From a checkpoint of a small mixture-of-experts model trained on Wikipedia: 13 layers, 3626 steps.
Below are experts of layer 2 (counted from 0) of a mixture-of-experts language model. Rows are named router (the router's row for the expert), gate (a neuron's input weights, with its number), up (a neuron's input weights, with its number), down (a neuron's output weights, with its number) and show model dimensions 0-63. Each number is 128 + 24 x the weight over its row's rms, rounded and kept within 0 to 255.
After each expert's rows: a language model's description of what the expert responds to; "comes after" lists some tokens at least twice as common just before its tokens as in all text. This comes from a sample of Wikipedia text that the model never trained on. Tokens count by the router's weight.

# expert 3
router [140 105 103 106 144 150  95 106 147 125 163 136 114 148 125 124 143 127 109 159 119 142 154  99 152 128 125 120  85 181 131 115 123 150 142 132 114 132 159 114  90 127 113 109  97 117 123 153 139 121 137 146 138 171 131 121 111 135 157 113 128 160 128 136]
gate0 [138 129 119 148 135 115 125  99 136  82 130 106 161 111 133  83 134 116 141  92 147 102  76 139  97 188 107 120 128  99 130 154 127 133 122 175 129 125 135 106  73 123 145 116 151 127 104 138 124 153  83 111 137 141 111 142 123 123  96 121 146 121 146 151]
up0 [157 144 130 160  88  91 154  90 194 119 115 137 128 105 111 132 130 124 135 112 119 134  97 131 137 119  99 122 111 112  88 127 121 116 101 147 104 140 147  95  88 152 140 152 170 135 109 153 125 119  79 129 169 131 137 139 130 129 134  95 147 134 119 157]
down0 [129 134 117 126 131 158 139 106 124 133  86 136 143  68  98  90 144 145 170 147 150 144 130 132 121  60 149 107  78 121 128 126 117 166 122 140 131 101 108 119 120 150 157  97  99 138 125 132 129 119 160 153 142 148  93 111 182 127 116 100 145 141 121 131]
Description: Closing parentheses and years. Closing parentheses, years like 2007, 1993, 2018, and final words before line breaks or table pipes, such as States, York, City.
comes after: ",", " in", "19", "|", " 18", " New"

# expert 1
router [121  78 141 182 103 103 113 108 127 140 160  85 139 136 110 118 100 122 155 130 113 156 173 116 124 178 113 105 127 152  99 136 151 117 125  93 142 116 131 128 149 125 114 100 120 143 108 128  93 139 138 157  84 134 124  59 122 123  87 143  62 132  99 121]
gate0 [113 105 134 158 128 104 129 182 117 162 131 110 146 127 166 129 143 106 129 126 115 159 136  89 116  85 166 155 141 114 129 108 144 138  64 132 148 112 118 134 134 150 118 132 109 113 175 131  77 176 125 123 123 162 143 127 121  54 138  88  97 153 117 109]
up0 [127 122 116 171 147  96 141 184 133 161 112  98 142 103 144 135 116 107 134 128 149 128 123 113 138 123 163 125 124  93 153 146 153 128  86 121 144 113 140 135 128 113 116 120 108  98 114 106  55 162 130 123 148 136 144 129  96 104 119  77 110 179 103 120]
down0 [115 125 108 138 141 108 124  97 142 120  80 121 135 131 134 118 126  97 149 162  99 118 114 119 176  97 116 156 140 129 103 160 137 127 163  72 104 119 114  75 182 127  92 135 143 106  89 155 129 125 147 179 140 145 110 138 136 136 143 130 129  85 150  96]
Description: Clause-boundary connectives. Commas, list hyphens and clause starters like and, but, which, who, that, he, it, at the end of noun phrases or clauses.
comes after: "\n", "s", " 1", " However", "er", " 3"

# expert 8
router [126 135 115  94 157 120 119 118 141 137  84 169 141 154 117  96  89  78 120 111  92 134 137 161 131 129 141 104 144 169 117  70 110 145 132 126  63 115 118 145 149  99 105 125 158 160 138  61 135 160 111 158 100 136 122 149 143 135 131 153 173 144 104 117]
gate0 [131 115 136  98 165 108 147 145 160 108  70 123 122 130 135 120 151 121  98 186  95  81 148 134 132  91 181 124 151 123 145 137 158  94 121 136 119  90  78 110 138 155 113 158 122 130 157 127 122  89 145 126 103 167 127 129 113 115  82  81 132 129 134 135]
up0 [145 135 147 122 156 134 115 156 174 114 110 153 126 165 101 126 130 129 112 177 117 125 116 124 111 111 177 100 121 126 145 136 136 142 137 163 168  88  58 149 134 132  79 143 123 175 141 106  94  89 105 125 125 188 134 110  98  81 101 117 108 134 159 164]
down0 [131 121  77 137 125 121 109 124  97  75 140 113  91 108 126 151 123 122 142 145 132 129  88 110 149 125  95 146 156 115 155 102  77 126 113 133 108 126  91 140 129 147 134 120 122  99 132  84 128 154 122 136 150 128 166 108 147 132 124 133 143  93 117 174]
Description: Definite article and possessives. The word the, The, possessives his, her, its, their, apostrophes, and some mid-word pieces like tri-ump-h, Eliz-abe-th.
comes after: " of", "'", " in", " to", " for", " at"

# expert 6
router [124 115 152 101 127 150 126 105 142 123 119 121 148 111 169 120 147 139 137 162 153 179 105 157 118 137 118 156 119 148 106 100 142 133 121 125 151 125  91 134 107 142 149 121 105 129 105  56 111 134 162 141 185 127 135 156 105 160 132 124 155 119 139 170]
gate0 [ 78 162  75 130  91 168 131  96  90 133 124 115  95 104 115 172 166  79 119  79 133 147 149 138 141 140 123 142 117 131  79 109 157 130 171 124 154 112 107 167 142 116 102 118 145 130  85 128 100 153 122 120 140  95 126  93 130 106  94 139 149 160 121 123]
up0 [108 159 102 113 116 146 130 104  93 128 112  78 138 148 182 152 175 100 144 120 135 125 106 146 109 126 135 154 101 102 106 126 147 125 111  97 153 122 107 175 151 114  90 131  92 136 149 122 108 112 123 113 130 107 155  87  99  95  89  98 129 142 135 129]
down0 [151 142 134 143 137 137 177 119 113 121 206 138 117  99 128 110 107 119  76 135 142 119  74 120 107 114  76 154 136 133 117 140 147 129 101 132 145 164 129  91 104 119  98 137 122 154 144 162 144 165 103 102 124 130 111 120  99 146 134 117 134 128 134 162]
Description: Headings and capitals. Section heading equals signs, paragraph breaks, and capital letters inside acronyms or all-caps names, such as HSDA, AFRICAN, RAFC, WTT.
comes after: "=", ".", " =", "\n\n", " B", " D"

# expert 4
router [154 103 107  81 112 133 115 149 154 111 121 142 130 145  89 172 129 116 115 148 119 129 121 145 146 102 124 128 104 139 179 137 109 168 107 113 132 150 122 127 113 146  79 116 118 115 151 129 155  94 131 131 179 128 185 140  64 127 127  86 131 141  96 109]
gate0 [107 161  75  90 121 117 108 161 103 158  83 110 139 178 142 142 133  67 120 138 113 115 142 145 156 110 146 151 161 117 150 131 139 138 172 124 135 119 127  96 117 122 154 130 176 107 154 120 112 178 165 126 150 138 138 123 150  97 109 155  98 101 117 156]
up0 [110 186  96 103 142 100 110 157  97 111 110 137  91 141 129 160 120  96 102 138 115 110 116 161 152 147 122 172 127  92 132 111 124 134 127 146 155 122 146 129 163 106  85 167 124 122 134 122 142 132 137 105 137 122 103  93 119  71  81 157  95 154 114 181]
down0 [112 119 192 131  98  79 109 153 147 138 121 153 161  94  80 147 118 116 134 138  85 146  84 114 108 116 122 143 151 118 174 108 111 131  93 132 110 129 122  71 114 118 179  83 155 121 105 175 110 110 160 132 101 140 117 121 148  99 170 153 137 121 146 129]
Description: Word-initial name/unit pieces. Word-start fragments of names, abbreviations and units, especially in tables, such as Sep, km, Gen, Bru, San, Cha, Ko.
comes after: "\n", " |", " and", ";", "a", " 1"